Weights of a small mixture-of-experts language model, trained from scratch on English Wikipedia: vocabulary 2048, 11.2M parameters.
Below are experts of layer 4 (counted from 0) of a mixture-of-experts language model. Rows are named router (the router's row for the expert), gate (a neuron's input weights, with its number), up (a neuron's input weights, with its number), down (a neuron's output weights, with its number) and show model dimensions 0-127. Each number is 500 + 25 x the weight over its row's rms, rounded and kept within 0 to 999. Numbers have three digits each.
After each expert's rows: "comes before" lists some tokens at least twice as common just after its tokens as in all text; "gets" lists some tokens that make up at least twice as much of what it gets as of all text. This comes from a sample of Wikipedia text that the model never trained on. Tokens count by the router's weight.

# expert 60
router:515491489477527482519491458509511516484510473492496520480461476495492513474486528483545506515501534496492525473551514525493508510549501465481487460502510488479481542526477490522468449469499524459482476469493447470488485469514497484472514509500486431517506509529523503487491487535512508439476481506510519515520549481518551489489518543536505478498548469509485489549525505445512494525499
gate3:522510505470543456548474496492543503486486506527495505456474485504463499518502505479461473540469529481514472543484487478526517501446480541474499499490485505486516533471526492457463470518478579512452468460510522512513442506557476527511494523478458500504502503491512516493461542464516515504493497520528506487507513512509497517476509484492528505478487478493503464479495480488521516460494
up3:487481519489485504499530507492522501506505469520496490517502485510496500544539478485539500539496521492438523509481495493503492537481498515479486495506509514479531464572503491522474514480466468499460469494504511438490514491509538529518538543560536536507534473499461540501494493505467513507504495467559464485475536514484484503573496496512505528501556523523502514501504518508499483523467
down3:449491480471499539502504539505506468485441506496518489507534486505542516507484543547490509468522553493534485498521473474470518500472513528469479503487526541533487477450507474486508488507513495517519524422465491481483519506470516502498472523495503517464496517526526525558479495498482491468512497523515529461483448525478501532495542486469503523522491499465484540473520495517499515477477
comes before: " |", ")", "°", "%", ".", ","
gets: "00", "5", "4", "2", "1", "3"

# expert 59
router:506442539495572559509511466469510531441530499506516502475496531481546509489497528532486518513509539510501499473517511485534476499508482447475497518507517481510533514542498482495507481479501500503498514495499497514517500492489499491447519518487488482475545504513509500479503482478472503486505501516507546496520501573502514483475539489532535529475514467494463486478540532498494437476455
gate3:465489515514520487508456489509559510515518520510486528509495505501495543499524486509491491496496498493511539471513500517520480494561508478565480510509498472491448507534541487505493502504496523481446538536503488494446526470487498472542515495525509520528472436467519469513498529513524528491482520472503516504509490539500499453465528477528509429516509495501512522518553526535508517489480
up3:490475465504535524477483488494551536475499501495547483487477486446528544474523498543492514501503503534495521471492439483516496468501514486492500525516523471487525482528493530506490480506512516507451486476509476508471473558472537516522498495498500468491528506424502526507501535552539540502498537500482468517530473504557472505515520513513493518482506514469531512518470520502528518509530
down3:512439513484542563519511488459503480507475501487507497487546502474548516536505478499475454479475531531531498519473506538522501514471520481503529527480496483509473499476522528520494510531532495504507444506490535506497533520525476490460472498510517481522487467521464538516542476539548498514527549476500518502508464466541513516523506516537471501495484491501499494494511447478513516457487
comes before: ":", "=", "Species", "•", "==", "en"
gets: "\n", " O", " Re", " S", " F", " G"

# expert 58
router:522482505491491496524506511482493451511501488465501498483508490511513519475486536580517524478464498447531519464530494526478464501515454502495491499533480467493478522503470493565506438516504487454478507477470487494528540486489494483478489544505510485502532530491512529497560494504542496500472506495453504519526535500526513527511499506477516486484511499544477504516510500460548539455511
gate12:488537473531491532499514497472514452524498539497471511475482486518503509478475470501521487544516540495513528502504490469515498545547475504518480552474446468461513503479549492515470558484497500475485548496492511520500510488511485514487479503516488503473521532495500526530523508532497512459458469484476505492506494514463447506540520485497562514516504499499444491531489551503474529473494
up12:509471538495561511500475482493456482539479510496474539502526557441524519525547460522503474509516485497509504515564487481541482531484485515526501519497514477515507490499493528469475509518524535483465492510496454489510514489498450522501496475468507516491475506513522495548458537498529455487512517509509486492484515497474464483460529523485558531528504485517483517516458497472489521508520
down12:493508431458507465486520456511501515508509504484477460481522506439438481534494483505471516533494490488453496520518484487521523484447487444487493515469523480500506488500504466492512534453514489484499509478497543481504487475495489505520509520472502493514527489537529487490534516521506496476472508470506463498502509503529460492464483518455577491479489507538519537471485505449487497504524
comes before: " 0", " |", "\n", " 1", " 2", ")"
gets: " |", ";", " 0"

# expert 30
router:490462492479491451514529500484504453478451504481524489473483505474460490478536500536511462483497502484520549475531479501536483509508457495491486508514458558503507528520482474536468484483501483470496493461490483471495495476462490500492510529484492480525529481516536532479450528491486482484515467496491523522517539514540522517496482459499492518468504463509504517548498498447526557481459
gate2:493520506470471507468514475471548482478536466449529533547476512483502531496520484467474494531473511513507523493514507492474472545448489518500469483519530527501545508508458493469509505507476487554490461543476473470475509471501519499465508527468545459488494512522506448482493470472455476489523487488489528481493520512524527529489497495505498525474485542500509502463518477449480512516495
up2:500541468502504497491535539478490551530531516466526475522520506502491464447491495499469482497498489502499499493531500533507474523489511517432509489535495476514474485540478471493498499524460460492516458520458499484525485478501532465553495541491485519559529480511515518490548472480502512522494494519506479473474545455487451482519519524557462511516492497506480470507488502484510522528509
down2:470522507531538469521457516436530531498547458453490506510516501497472474499515516500494478494454522497509498493488510518461496510506517485533485500473471520473478502486534537507530530493505484518500497469502446492527485439491519515492517443485496476511484500501502479459510467521524457520555477528478509524491480521478466477455481516520461476485515460503486524513515510481545481539486
comes before: "\n", " The", " He", " In", "|", "-"
gets: ".", " and", " as", "\n", ",", ")."

# expert 19
router:500529498509499471492544490504527514458548500504536482465503532466484498469489525489546516527504524505485501487524511511515492545505493474503489459505462464516499523489481450537521501494517485486487525486478479478511458468502537465478506499506510501547502481503531526503512496535492502501457479525467501577531492528553538519441530496521519488456528506508499539527517543479504467493482
gate6:468531487475460498525480453489486462496504471439502486467478480456503464510479532492496482543506496551521493490471479545512527465481524514469489524486473474532490523483492538492491494513519505529518513519499524475504520487488494529482456496457567481512495507509528483473483505480508510544490524468504503506503490465542488452445488538524518470497496552508461483489539490483506483516481
up6:501532505483484510505490552474505516501500471488509527545527512499433478513521519506508516486493527493550495556505506541513488472485500519513513513505519497507525524471518501528505537508552520442511478504550509450467489514496482544540481516544519484475518495517525532518504526491483461539484481466441499488491505488502507438480477484486479494492506461529507453505498509517551485507477
down6:454512503503501476515485479490473520530490511475501504538483454496486510527496475487508486507484541528488555481524517469507513553464501510506547490497491504486470512530519506484492486495528459504525494523520486492487491476513525506460472453510456526476531499475473486517532481534479495460497494517525467563516482486514551487444547501520524497447516527481500528468512515476484463500558
comes before: " the", " be", " a", " 19", " his", " re"
gets: " to", " of", "–", " by", "–1", " from"

# expert 46
router:524469480450496440527551498491510462475438505473525482480481513481435501494522498528515484475501506491492522488514481505525485513486471482492483510515454521496519548528469483543466491479515486466501512453484479456504502468474510492507508514503496477523544494479520536474482489485482475467510487496528514500514536520534524521501486458498500510485528471527501524549483486442524531479461
gate7:516479475495520553512471486536543519493494502499516541487480463482483516508490480523517498461498512519521488516484474512516508562487501515512490454544467512467504538493512496529475469511518474515464542477509495498532461531483537514485482540467486492486458491529465518491545502512453514490518483479501498484516490536523454461493538504498454526488459508503452494484541538508513505447487
up7:503494520422488501508489487450513518488455484484458491481507486527509510482519470508531500526511487519510468454524464550539513489522512454490547496505494476472508450439512497500500499497504516558482469509471478506530500513527490526500517479536513515516505544515511500454489518529519508507481511491475534505529507522519477527494508455498500513448483507480459452459525481536511495496477
down7:496542544492527516483494506509498464531546518509479469545481520533467485505475502463476494484516474552466487464482496489471487490475458487529462497517548480481512503449494515520455508485472522482511512497481545520547477489523461498503528539487497504531534528489520516502491513513499490543476531482504533522456460533501465523500480497506503459461506500523503510534460542512493485478533
comes before: "-", " |", "\n", " 0", " ", " 1"
gets: " |", "\n", ")", ".", " ", "\""

# expert 39
router:471498531506498502491536526489560494474556492507519477467499529473482515497483484517484467496499530518501498474489471517495487502525465498433492460516462463531506568545494473496496455510505488489475536486523522465529479459481537485492537531493504479547528546521522478504507468514479497456521507480517517493513530517498503521468533457514480513499510488497482494487545499503526460474525
gate3:486477535554535518454518522462493520513465522510535492494478484502509465458506496550485451517465494488532511508509502499516529482448513478498492557525475528465486472499494540508474477494497516554471507510478458456499504490514500504472498527524466496497497512529519534525470472482498512489503530495492477498498505454517478470486514459531495504522490503504539526570544476462507513498521
up3:486503555519452517516517494485523503475504459564489529530457505510461510469466553527502496460481525501459519510494477517504495493514488490513509488473505469486468529516490491514500546467492477503510496502474474471489452438482495484504495505532512509550497489483503537488493487482518448520507528495507479518495543505493533549502521507484519499532515505452530516475471470537502560502529
down3:509509543522490511515537575472500485484490507478510503527479511462497497535536486466510527474508515541461506473491527528525517494482512498486471478503515528546512503555486506511480534453533485509494525506509487496485543522478503496463509472498510465500513475494549529508530474533487506499508540492504479525532491485492485518501526472511498440460516546486510553512461511515488452445515
comes before: " the", "-", " ", " 1", " C", " P"
gets: ":", " of", " |", " for", "\n", " as"

# expert 50
router:499493505510498459540499488471475534464525470490513511494482484477490509474518505525563497464486527469512514469495450471518478495527448486496483474507461501444526532498443455509485495465481457451462517476500513475536520479467492448514551506497496492502521509490529479484494479496517483488489497473469508507493548484510537517503515517535478479469521523519500471502501544486541500468514
gate8:478517466499516470542516545527479509503482529506442477519516486512472526504484473482489520534515492520495489506487542495472494483491510524474501431505490495527481509486493464505512517546534545555486512530470526538509482521512517525490485467550494545513527452493493555460492522499492532474477538471511495523526498511528497510489505517534528518503510451464484529497472477466473491530495
up8:458461525491550472528489495526514485502486531526517455529488458472499518495521475547488515471556517477548524492528486551519496519458473505550501480486521486519497490501485515484491488493523483486492541488525514479537470462456482429487468461527520489517461469464500481514478474495486488519471481527528478521497482496489493497523505559493538482507517512501493496507527530520512523518496
down8:507534524560515452486491541498492539509522525491462530542539481528466543519496483473523508535538521503532479495485521474502493477495473493510516472515510543465435520502519449536481519502503504527510520495484506534477507487495481492491524507472472512514499489487525436520516492464524523505483508493478491458499516478520472495498517483516508429511521540466529529503517538520478529478499
comes before: " and", " which", " the", " 19", " but", " he"
gets: ",", ")", "\"", "),", " –", ";"

# expert 6
router:519498506521568536525508486478509463505526479462530456487515514498532500478459491524509509526528521476497516461519467491538510517530496490492505497522512471449515526506511492502492489486525480484490553488496443546511511461448502493433509487488506515494512531484562479490509477521501498484470453523474505521531479488495485474509549471524554542508518496539466502513505493504508510493517
gate7:514507518443501463521477480502532512506477524530502525510496460523485479469524504535499535509490539473536523499493520518487510498483502478496538517532491462474498458476502494506485543514499531540504554462512458485527424519507509512506517513504514531491532485530515523511485473535519534491474431475477502488480476481530480514492483524503527473535472502470512473499512538509550466478479
up7:509509528481509507553488517489493483443464508517474528516503498510472527532484481531462505518423509491458505509516504512489534495547512490463502487488492445475529538506475515512528500511490540518480464533505524473495494525491513508509514493511500530518461460474473528499483535480522497490482522540460530432469506531533524491509504507476508499481453494547517484547473522505506484511526
down7:463530442455481482520468481489519487533512510485496496506534516508490504468550513539519480500493530478524478510489494521505504448536499503542492490463462518499515480512461505495520528484536492539514499494462471462525481468464534503515471514494553459519506507538468539480489495523528457459589512511515497540524487497497500534500501501530493489486472528492479510499480509522486489485512
comes before: "s", "n", "k", "a", "ic", "ton"
gets: "ur", "s", "un", "re", "an", "al"

# expert 9
router:513520472504503526515556493475523515477509469509493482447501505497483467461482495480503486555513484471491509491506496510496457535540473443490477484462436495484505512517474495531486478491536499513513504531510486548496486500526532498487516515497474491502559518553542429494500503528497491497516489490474538503515516483536481463482511490554547468491497468501500539514530515508512532520504
gate1:519503508525486532489540493528511499502519493481521489498565482492482469478501514480503482514513499443488484505547500472573481478514485464504501494525484438452546506492532481503496484469474516494469503489507509467544513521503534509469490503455489483470496514516492523495513511509504519552502436538509518506503433455469511498467507531522494475501514434497481517486518489478487493508500
up1:516517499528457494459511506511477518495552511485512512462492452507469526499494486478477466468474485494489511546479508505511482456508522478458470479531456471501521504506497491506492445509512470478505533530463457518546513462522537501514477517571514466525545503508511480530491477487500452469472526477481488458451499499502510464515503492484516517523539516486513525500509516535515478511523
down1:484510536521496500465504500483476521460450494561478475497468506562480480482476520541486471452497499528541465526529511486497499528522501516517520495473518462495502483488482505489508488471497498489515485499506527480469517501523480496505493504438439511477474494517520529488505484498515493542460477534527514493492503499480542480491454498455535449537506501497527506446500543473479534472513
comes before: "s", " of", "ed", ",", ".", "un"
gets: "m", "y", "ter", "th", "om", "rm"

# expert 0
router:504495453481485418512535499493505475478465509496528456481497518500494475492576531511503459482490513480501523501513461492530475510493464508507501531512478517520500533518451481519464484481500494475491502464507492472525470477481503483496506522480489496520527485499525505478459514499448486491490493515541500503509536509526539518511471493469506507470508484527495509593460519470518512455477
gate3:518489549492511533542479496465526505499522482524549505527484564502503546482484513491515521515530499472560484499537492485512486492478542469493540492486454510483498492544501501536474494519510519518492510477512509503509503531505483489518529492526486500477495502525528512495566472498525488522555515507485480504464478508539521503529542516524515513522463478572472516530524507478527490461465
up3:526482482493512493474510483495521478528476523488530466489450454517498578507567489449475539504502482452534492478530481505485522514506489539507545505497508524501440476461467512469498511508480462476495490524495494493476526515477488500448503453497476527502474518496518459491483467515488500501498506491482446487532473485512490509486529501501525485505505477520464517502477513490541506508439
down3:487500506471454490518521498529502486531544491485538505496477490506512521545487521499491520524465517475491514511497481494473504468506468505508507513475490543470504515509521481461465511504489512497550507521496520482475493481483494508493553520525498464500530552447480407457546516512550508480462530525509477444517532470509513496498531493510496468505494463481497504494480499537485554511500
comes before: " ", " the", " a", " his", " re", " other"
gets: " and", ",", " or", " &", " but", "'"

# expert 40
router:495466461480488446530539499486503478476431503471525493465485517491476470480518499523526474473503514482515537483517494492537492502495470476497480466519460542533505542522482482540466485480510466476498516467475476475508497456463492475500530526484474483515535492494506523478471514491464476466516490506541509525506538523541516511489492479498484522480514462517496533544471488447529534493470
gate1:554444506519518498501513516481512470529503504530531505479526484486496490442504552483509484477498478490477532503555508522465451500537483467476488496516498461504517518535478515512521498469543480512521529483514473532508455503509461488543516537504500468498508491489515505513540489481464486529497481549493486509521472492512480497501559476541459479543520524502519556482505499507503506457511
up1:457537480534458510507494454532502482512487471492488485505486488540513550454524462475516502507462504483509522535519496470480508527497494486483476488531491478484498458501472469488462484468532548471528474465476505501466524490510474478523462469488489495501526515510485493512504492488481477464440484493498451502494521524494463500516479509510562482545452477467448523507473496537497509487496
down1:511510522510485536532483502486562488509496490505506490471444465483483512513508497490469511482537472498497482466454452484466495529479528533504510467511485481468493473490480504459529528482493484468485497487506447497525506469502527535481449513490490516525526503533507496505506495472500565477482530504485503518520451460498488474475533501530533557497453513553515486475505471517497514510452
comes before: ",", "\n", ".", " a", ")", " he"
gets: " is", " was", " are", ")", "20", " to"

# expert 13
router:505489529477544531506488498472489513489554494495542449481487524494475544492505496462514487495536510497507456464511500490523504499528458476490498449516469474499537489481497462519462504486503507483497494502485498512510513483489512424474509500485554461524516511497545480495509495530500493467520513505476495544495506500551567482512486497564498544481501473507521533478486513483504476463462
gate2:508508491504516522559493448506492486498520515513563491510474475483460522502491554496493479507487475507488537542482494542470501465477507470468468537475512538500508501490439515515520532484502556507541528468501482484523517492528513524491463509546462485513480495482496509496504517482444523522506549535504504507490492481507500504485466510539512478521504532500497493509510450516538518443482
up2:503526495586482517430517516510510515493482494493527514505503528541516506541512493461492483480471533522532523525474501544515463505528484517503528482504514466507522508454494517503471480513528475501474446494534496485501534498472470477503516548553514486521522530492461514494491561539515490535493504468527497499520509478484507475502488483531475506463516476452472499513481515475512462494508
down2:490490509428498541495512446468515521503507485507509492499487508468532517527503510560521515522513474487468445469487496497499508521477489522502539476489465479520476437539511540526504508511485488445487446505508482437489524526520487468498484484522479482498501494482483504480496500526500478532512489537496494526510523500464500521471493498511445515464519518515433481495512461466485523506499
comes before: " the", " 19", " a", "d", "st", " 18"
gets: " in", " In", " on", "ad", " at", "In"

# expert 29
router:496459435464503431525544494476505500475434501472512483486491516472495482496503496523499511481499498487505527474518465511530484514482450489508486506505451518535507546518481483539456487493507471488490501460465489480513518470470503485501528524466498482522530484519530524508467552498486470451514507503513504513518550523549531507498480481484500516479515470523488522512502501463533532491463
gate7:549469491523475523533521492507494478518479543517486537507501469492490493500501497456491455500469494471495493453505530483535503522522531506513534503494458472485471521496491477527533487487528510482473456507497485464497462486503549514483480553550536530566495521520565467537512517479466481524512525488524512478513509521521483480484508496519495479494488477533476517461518504464522523463484
up7:497477527490551473510503526527499504475469517525524441499507521501501558486495467502491518524541472509491510491509504505461522463512511458495459539482536508515528507485501465456473491486494451509477522509485490536500484523496478518474484436481486477476536489488485480493485519496489499492473510487517477456470508553490488500519545523456520510464503511521479507487503573533472451513487
down7:512481501491471499495529508486475434456462515480514530572482544470449495473504483501473517539514534508515533491539497500465528494542499476524454486537505483478492557502498491478489484478518536513467494499541525504495478525471496500489516511444504508499515483524522497468510474449476502499516495529539497460471535502517502490491502502469450524499479513488501515503470525533531500514529
comes before: " ", "y", "n", " first", "cc", " re"
gets: " a", " the", " an", " The", "man", " A"

# expert 21
router:513526472520546511530520470494549513496527506481476491479503509485453507500476526495475521511516494500505502461531500508508479526545509496493500468527450509510550491478516517514493485484508510503440510514481481553514517487508544439509531524507531476512510548545516438496508519511525493506523496529514481487519526521514500453481464506529509512497569515491502512489490531453551488466483
gate17:513483489511467476467494498508530470493558490453529500486492491500493487506484472477465515569532494491475494463537463476504486419522481503519524487506491481531499503509539474465477470462472516474511505502519515520523515523494500468452498495476493495499516471503459474538499521524502514539505512487493489508493496530475475525429519476511510487521458499496530549528531455470490497481477
up17:488505509459474490502497499460525501494483470540528507485494534526505504522507482452517454511515477490535507477488438527493545501519508523567547483506471504510500491480451515482476492508482514468509496528516515500455517495467508469485508526473518471483491555497476488476525486523508522451499494482499477541485520479499514486557464525472475575523498498523516474483508542505502485479525
down17:491509518485487534513501473488506457537469501487501457542523501487484522497503453496522505527502487489458513485494540525501495479484499487500526501519460478493482453555547471532499482481527478494468536457447511535527501509527501501484549517522565498492471483513497475464467453517551534531470474503505525471494479489545509504497483493514486506496511526488511503532479447490469469478505
comes before: "s", "y", "ity", " of", "ed", "ies"
gets: "il", "ct", "ment", "al", "ence", "ce"

# expert 3
router:517470475476477451531533484472489512485426500487531487481496513469478487481518514529523461484488514503513539492526475488541475532496442485508487486528464496547502543524482469517464475483494492477511503461471481445502509470457507482491524527482492476511530480493518524503480517488514467474507490506526515509520543515550530505487492462493506520481528472524482528524500488461537536482462
gate5:511480563520520519533507492451517480465544485489517481504451498505487475528498533492519476486487462485504487501499479490540475487493506486481538469520493478493484501486530481488455492462528469460477479478493545524506495500454492467506492459562482471472540482497532494519530475534519505490512506541475547526536521492493509503450503532481502461493501489490452534491526494477534510503533
up5:534497465474544503534479485503456514531509526465532515484498472533480528487527487492521476476510530453471489488490488473503484490498520440471511488528523551502474515474479520467478460460471481534541469486511477502469547515501517499479498505509526523470456544513507502524534482489470503483529522514529492514521469430505498520509450497474491477510558490497510516507525524477494511485508
down5:510517497540517466521504492489508469471518519497438498524455467471504480491494490527472472508507526496475493449482469459513511486516489464482475522523464480482494527491484529462478487547491475489500564469461540501546470536517469499449466525449472525473525485522500460494525510489501517521500487487489467535504546498515512526510546485516499475507487505519508505504546501470492533513506
comes before: " ", " 19", " United", " first", " U", " same"
gets: " the", " The", "|", " |", ".", ";"

# expert 4
router:495491534511513469485551488503488491511490485499501462489507512482479475499459514543542469483534515472514505496495485503488495524501466512481444466504492488494498547499516450505481506453531486455480507413512459493527512507512506471489564487508528455532514568496532431485509512516522493495500507496519505506510538504547495523521504485512499487470502481508461502470530500490520488486510
gate7:540490516469529479492506481506472457514496505500500490484515472517505468545468524500466513515452471508485495511495502495542467513528552494559495533506477512469515484478513494491526510452485565490476459534507538487516508547473505480479496539515511492533522451521525523515509537479508513518555507462521522472483479543528480463494491510521544521501521510520508508503490542490474524476473
up7:527506502480540532518499497469501487475522529574485481497544458481514527530530492507513469511508495517489496460489499480488492444507488463494490448535492564486515495511481484494509489505529508556465510454497518485483490479509494485471525575492522479483487551477474500494515466488521509501504490527506466463493495561474458467495537525495507507479483508538487476519485494523490480502512
down7:533441524501478534483494553483537483488510448523514493486500491488510512484462503498481480508507549485495495487491480515529508532530524527570528492466547504497513513541488515508449477514484480514510510535503507548553463501470496503486465507526471512516523535456493506461498528498465479518537459531499509466527540491476489487505516495499528445515510520480479485496506532489502507495540
comes before: "\n", " The", " ", " In", " He", " It"
gets: " |", ".", ";", "\n", "===", "=="

# expert 62
router:537512490510521502516492492468537481489508487447522458458522502487492499482458482461476499536507514511512516474517489509474456532529463488473494476516487505497541514494519469492483515499476526484480501489493488519494506480493584500482531540487485501536546528547507447488497499469518426524507472489463486480502507523489489479509481500546510507455487505504437504507513553468515508499504
gate1:518505515503479519542487539493456530485487427515483550527501531496528521503493485480497477497497545469509523485516522483473509460556500477527462453493493499496501512483493466476476520493486539471514496471550525448481499534445542522518490509535494494517478514500485485457486532491500496474520511508504448555487508505466499488438502486478495469478502492503531523493510508492507521523476
up1:494495508534460436463524502492502479474488479469461523457526478527537520479500497451520520508525542529451530522455534516504508496490536485481513516532533551475490507515505511523486451488533480485521482493459478455526538509494500507511530488501506476500500511501540461546482489492517474501521499470508489491493534516511470446484517480537502498517476540514477481551485510507475526503505
down1:492498477542514470513507499531481505512553517482508502479509439528500472514502470481522499467485505433496488487477534480524479494511497488498498488528503514492503551512524494543517508503495543483531494477501545559514442495469486491493480483509520472505479488474506522515500519534507545536498485462519535477508498495522506464479525533512493464558526498465503495475463465547541475495542
comes before: "s", "ed", "ate", "ic", " of", "ing"
gets: "ed", "om", "ing", "am", "ic", "ft"

# expert 27
router:532485473525546477556477506454502506487534502513508500483505522508512484512491504479502523527557525521462547452496487512479480507484469460505487503504502528505551520513467437523491471487500507455471488490510481500517519511450542471504518541465499439488501533501490453497493527507519502505537477498520491536518539492480490486499512458556547532504509466508486517528503513493507498490508
gate1:518449498433544508459516493493500491490460524482497495513540535437500488504492502502561483485476474532491474467497548527502494506506521481489510528517524477517465498480497465507463489502525493504496540519483522481476478540469499487475481498489491507487506566501485480515513537486482513532500486488552495517484504505516476491480495495587487501475490466487533485502461522510469539500531
up1:533507494483517544518491467492489510510543486463466490513499482487495465467529493457508477515490532492503511514493505485467529493498514433487471526532511490486477486504524493506473519508434536502489485472488469454513492506497480521454472472489512483533536541549509479544443505509503488470487501483478478487527489461509526499546522459501465474503522507501462541500524484525483496502437
down1:467517519501520502536519493540486530523463488555464520517504469540479502468493469498494465522504512435460521519533488542503496527516483447530507494466507506467503506481476504539496528459497517519472512462512538495522553503490509530520507495499508501488529485460457504508511507488469522538512484490480473488512488529504500508481541488474561506505520545547481508536484503446507511475511
comes before: ",", "n", ".", " of", " and", " ("
gets: "er", "al", "ic", "land", "ia", "ian"

# expert 37
router:513466498529495445525500449486506489470536495500514520451503525467489540495492540519548497501517514472491528495530454517480487508516494510507516512501501517548527513504489492540489461486501488488513510500482448469527514499506504475496527496484481443516496482498522519473494479547520486477454487498495550486552534511529549482497498494536521448519539447501504532459511483471475485490474
gate2:514508485477518485536482457529528466519508530526525462505549528490530506471459512524469523483516485549504498492496547524503495504507527485503548519490494461485510472553476498495523513532511519520514509467522529530459506554465523479510480527511553515452510499533476463500465475484482528517534508513512486472499476538496515518515498503500460464497501486474487540517520534483510553481474
up2:515496510529480548505508524503538504466550486514502474521487534478508524493551497485472506522462505520472491532494516523507521498520519485522490448519463509472488519463517520507540496549511513503551498528446472534506500491487511481458472499487487466523518540528481530476497471508485469478518474509508507511499516488521500490537500449534485544526481467507505548477483512481451463479556
down2:472499530517554523510479492491571521505487515460516543512501533457561508511527530531500501559492521474521509523501536513525463518475481530489490534503499493492504522506530456523484539503477528477513447490503504519506543492507492513487510486502566469507516460480543464507498515479499552516515500478494503456486456500467525471481459526517494474506488508504523488489496491523520521504509
comes before: " |", ",", ".", "–", "th", "–1"
gets: " 19", " 1", " 2", " 3", " 18", " 4"

# expert 54
router:498479481486495484504541518509502523509545476491521451464472523459478489465474544492505498511486515493524516512523496507464444505529491474463455435509476510524497507490474502517434506453552496504522506513497494520535501466508530467486528517481509502556496487522528466495498527536490488489474491512439524498497485510528525473505501520502499492474520468506473525512532559473512469523513
gate7:502513509554495485463501508484478493493469481499496508518497477533511485462487486538490533483501430491459576518500506445544486487498510493523481472503473494509510485471477479522493489496493489475516476550475494487507526554496545488485479498498492513469478504523501494503505493512486516478491532510534552527476481434526478498477536474554494493481476523498485462522470464514532538523523
up7:486536515499478511486520534476506524513493509508521496508477479462500507529502500503479475441477500503523456511481496519539487501486480485508503492482466487508508513501478549479498561509492491468481539527560502490464507489516477511529506488542492537489516547504523558456499516461504506540527436444504508510480492513477497455561502480495462527487524481545511485490456482516475491493513
down7:482475541453500460491465428482472480508492520504498519466516496555503539510471490478529513505509449499506520478525473510510487503509523491505471510503504506520510493513483504558500516459478487503439497509513494497552547577480503510511507520498472480481542480535475524509519485478518482547516458519489501490482486491510508510482544506457504498455497551481476494482483488493509459502488
comes before: " the", " to", " a", " in", " by", " that"
gets: "ed", "ing", " that", "d", " time", "ated"

# expert 11
router:494465460435487433528545491493506489484400499489511506484502510490482490495498486526504481475506519471511525486517481497502470520495459496487481489535475518541501550522499465538468484490511485490488498467464471476506499480460485489490505527492499481510545474502521524460461514482477472468493488494497523500517544523540518527519482462489495509490517480524494521523472511459528534477475
gate7:527474473524488504556537486493506464490472479509482481509478499481503496479498483524529517481490526513507492508499441543504496533524499515466486520508476464458499506483532456521474526510512452464457446516493478455489490548462515477497502502483530545538551461485475504519459461525471503497521493503470499521543545463527505504523481520505502500544513533489490513502535511501500477525521
up7:486486496491476538503518519500504475500524538480516519543519493523501508442440496496494525466471488485451558517474508498500531491551498540474524474495525475467502475501473515537505501521492501489528521460516544461544510531542469495486501513507511509527513524505500552495521521512543528496462529483507523528517482532488484463521500490489513536510464485482536533519529550494507499471534
down7:501491531470466478509485534443475493507516507494474480479514533503486501499516532503510505423469516490480501471515501489490505471453526483519487457488508503512527496534515496490477511544469513529488476505497502532500529510485465567521481479477443473504518524480475483491538531518481485492536476506504504493513535486545480518478453469473514461492538461503455564505503472527494488479513
comes before: "-", " |", "|", " The", " It", "*"
gets: " ", " a", "\n", ".", " was", " were"

# expert 2
router:496481508527535536511518452466512532493503509503520505461510537475494482494514519513504548503498539469519478490497496498484469508506493469497515478529488518508532511502484493495504487453552497506503518445464460529499492486496523509485522533472481468508530505525508433491525464500491497489484458506431506508537481511490500501469521461552514504467504426495492484523521545509510452512458
gate2:494527487500516511495515511518462547525489439489496471516499493569520522481509531468479480525473513513469501506511462478494499475514534507486436472501480473498523524555502481469482535465514533538509492516521502536523503506471464502497507547575499507454478512500511481504460486521479478489505450523496500482501515493465501471477496493502490510478528501476478470484467458466494463469510
up2:501497534471525537511515529523509485525545451483482512529497489522530492478547484512479453513503479473542465516514500467513473494495464508469516467486515494463543538486518520542535477515495469522505471485494519517503515472535527460448500448456509490512519531469496488511510504546493508530498492479544482473507531500475510457542491529516503486486470489529469482478520482524466456496508
down2:513519493468491493523487505518492510439539474462527528513497468519525492499561470483469536464526473479500530505464495488512487530496493487510485486520525470497532561489519488485489531522517504513492502504508467501534532523432497482490480491491546536520520483475441484475487489508513483539514485497497474493536504520517562480534486541512462476546484503494458515485531521468515504495486
comes before: "==", "===", "\n", "The", "In", "|"
gets: "\n", "==", "The", " ==", " also", "==="